config.toml
hidden_size = 512
hidden_act = "swiglu"
moe_layers = [1, 2, 3, 4, 5, 6, 7, 8, 9, 10, 11]
routed_scale = 3.46
balance_loss = 0.000588
lr_router = 0.000553
vocab_size = 22302
rope_fraction = 0.75
init = "uniform"
init_std_down = 0.0
learning_rate = 0.000671
beta2 = 0.98
final_lr_fraction = 0.05
max_seq_len = 384
Below are experts of layer 7 (counted from 0) of a mixture-of-experts language model. Rows are named router (the router's row for the expert), gate (a neuron's input weights, with its number), up (a neuron's input weights, with its number) and show model dimensions 0-63. Each number is 500 + 40 x the weight over its row's rms, rounded and kept within 0 to 999. Numbers have three digits each.
After each expert's rows: a language model's description of what the expert responds to. This comes from a sample of Wikipedia text that the model never trained on.

# expert 0
router:472497515476526477467502479474502494552512426455510513525503437457503444491549507401480481537525528521554467459511517466479493493414508422491489446558470496552479479513463540454487534518467527
gate0:518518452496524450442539524472535502447513573472451499540547457588516491578434473534572447555524525567514458521498531474482584506511504476554461475453516557451500542499465504452451491478503478
up0:463567499553499580500519490571511521487522496543471442583529494503465572553572446542445540563458556405515575469506480500510480427438515544566584523461521447393547540532485512498524502521523501
gate1:502587479486495491408522484386521533557516560549513504528494540493480500494495590529508453513496489525521505527422485478479436524584489539482414498497456535570565498445578573467505497529427549
up1:501519495481460477494477505456433552461510521529435482500543492540504474450507561524581446482563582449520466464563502523442504542513557551523561555451506507506492547531504468466449504457587571
It responds to: Infobox field labels. Label words and dashes in infobox lists and table headers, right after a line-initial dash or pipe, e.g. Website, Sport, Died.

# expert 1
router:556485523492532501530478509538505521535487468445501524500492496537605487526526489487526527578514445422502522485500473511506443502496514483448536415561519496506499536537487460497511507460425592
gate0:493488463533522564470524551503481526450577537463410450538478474587465547479532491461487440572521500466550613495516496427472488443489530521436505523496481459438517538498473480503492553466552435
up0:470539479489469395479565524507544477533518521509520467556493465490532487504501479492515546548538524532463561502437518500507533525453467423562521510443476486473508416467520530448502535516476495
gate1:502468553449487460457507467484483546542506460527534532433521545480477483472510532479533509460458439502403475518547520498529512480476517460487493480483555413541523514503474504466490464538577507
up1:502446513482469528549455449462560533527517520462549441499466525430540514492546479497512481506488438519535502509602501576493507497491511502488515509511473490545437478508486499535563527479461476
It responds to: Scientific word fragments. Word pieces inside technical, medical and taxonomic terms and species names, e.g. neuro-p-terella, non-sp-oreforming, neuro-d-egeneration.

# expert 6
router:527528529551441453488433541489429510564523530497546492464487519543424468494583486486432483501506532492511511473392523438471450500470440465496535455499448551538521556442491505520434496569545468
gate0:497473484560497517534415534463542469515505474456421509512464581550477422534407440542535573509488501497426512515460482505524471519470499487515525505521495511444554515408462460476472445572433516
up0:430470515485534487528518531440473517413480522504440521402505508529511543505528505580484498506411574498451500429497588528559488541555448402513496479550518554435498534557474521590483508448467487
gate1:514508520474519535485509545513609559446510418495606502398519528488536498500522470514465503493562474479527487507555523473463426492421468463414452467515555502488471499507464480433469560433506495
up1:441504486480529560540557445524553454471543463457544473509498498509402563537420515543519485470507550415502567481461518506506460532484504521517452479453525422489525534516429531523525437500489492
It responds to: Sports table cells. Pipes, semicolons and cell contents in sports statistics tables and results lists, such as positions MF, DF, FW, and score sequences.

# expert 4
router:450509460478502502488531528459573547511578456545541438558508569480442573480565468508467493453456523493468481529427406566473463548475456514514477559499583488501485478549557490441548449515586479
gate0:477469522505518534528473459510483446537519478425455495494470485542425420502505497427528458424515470430480486541446545524483498505513501506528428497362474522526474532546451463493575492526462401
up0:560533503495494476452438502498497477543515481533517517528475581507529444510454478442535514531467429452465467507510523520498462426535494477527453528483584455429598464536492488442511438537469431
gate1:465534449466538513471522579467519558518487476497523541464488575450468521501520459439417509485469494457577578561480535482433477482450466468559457534475501358547452489479485487454494401460507540
up1:492548542476540490493555493461530522496583475539448494448544539471501538501421512496518427484527518493518494535493443489504536530557459522457552494571538505523567529510468495494516445546539571
It responds to: Plural nouns, time, years. Nouns closing a prepositional phrase before punctuation, such as time, years, them, him, plus final digits of years.

# expert 11
router:480429465441493542579522523512503537453453459524511486472587443451444539459479525503556536418509550511495527510504541541495530485504486570557511561425521514482561494490517402487524503524549528
gate0:490521445499510508504527472477570449408507413514530545532508454508519537503411548486487524539473483424550556493523497517477609487482456484435521487558570447565497423508493507546501552492479550
up0:494566464507493561511494460594590524523455487476442472480464514513506546470505490505496507476515494512419514574527460590557506526569434502531541522504539513520500524494493453590461567504430502
gate1:514543527486557537454483547485453462609448595380536477479447502469531464514477495440533536474545484444511531473504540489537504468522515487518438476493508506480453512599582468503526490542551509
up1:501523569537515541535538536474460459557523533503499593511499494489490474486510483438456586494514563490474551481466549481514433531539532522502421521515434496476491478543498462495532483439513494
It responds to: Biography verbs. Verbs after he or she in biographical sentences, such as was, joined, moved, graduated, served, died, plus born.

# expert 9
router:534479541507476626595475525439513494500465501515480557521494528530409579510520554557473533475615519553435505470528512493469450541460488519568469578493495531511538508560457457493512503501544488
gate0:472481425418577428419567490543492513492459577503430405543435439491541466524476485535547424453416433580539483512554515515487499505491574494526453548495466512511461435490574535461494531501441526
up0:583573472486488476458519456481505528556529468558442497529471493512463460568429498462510569618512534483546477504515489523527440514486482493485491483486523544455498477496444508456563488483519528
gate1:537480501587505431538445436527442511506475530485486468541521529481450388533510493494523490470528471553487521477520538524482516563487485429542487484499497501531411483502463509477570520514453553
up1:544494560449459523532478503532494482482464543534571500535513443430473500545487466491587458566489531509523541540523518493487449432610451525480492494518480499512511483503557533529486474562571520
It responds to: Clause punctuation and verbs. Commas, periods, and, but, was, plus main verbs after a subject noun, e.g. praised, established, developed; also However.

# expert 5
router:410478500488485473457570486556481436535512559512488456486436560554453528460543536513506458520539488596414545514453557419466531523514525430488496578507487496439435421542510489520521525459533470
gate0:460489496499520487474522470541450523568438532483512516525530455511545458440543504481461516455501470471500476510553443567495461461504496528511486526447441468470500490461535518500493522470539416
up0:462469498477488474464431464498499546509530541441569540531548459474528475450519480429480475508564519503565518560476521463441530488524548483450500528410537548446439510418578381493505549479518452
gate1:517506502427501488491419564442451447487548493538474591458499494510501531480491445489509558481438482554484527540578551498454539483470514441503528507523526443515473459488540521483566564523520525
up1:501541515500553499479502473539541504543507484482512458501466472510567483550459530549413592526511508462506480496548512506474441447524465519542511504539462569529452487438484472542493459536524507
It responds to: Noun after the. Nouns, ordinals and adjectives right after the, his or 's, e.g. same, own, following, largest, game, age.

# expert 10
router:540499508465478451459454480574474510458508514578410461433511462522506526504515456465495547460493517586498577475549550489518535487552551490542469522434517475410510460472507501521532497490551500
gate0:479507463574544530421434506448472534462545486509490481465489523486494507470542482548516397441510507521521508432502498519470521514434494517486448473548532417394598441498498523539454487528469406
up0:434466494518449468505593623576510601454523507478477489564490534514583505523508531507429449499495499473457535525506547472556525467438456537479422539488483473544455472479497537546507531494474563
gate1:536466543502484480550523440462511516563399412509523506469491480556519509445529509459504529468553524385501485471485565427484521510529564536458490510523509489463478461490449493457553569456541526
up1:471464557465488502551440468476474438479505593582485386538523523499573572535525512504482448432517543506527523512567532530504503416497524523538502544564529574470449529546501462509452474549528481
It responds to: Articles and determiners. Articles and determiners starting a noun phrase, such as the, a, an, its, This, plus leading pipes in election-result tables.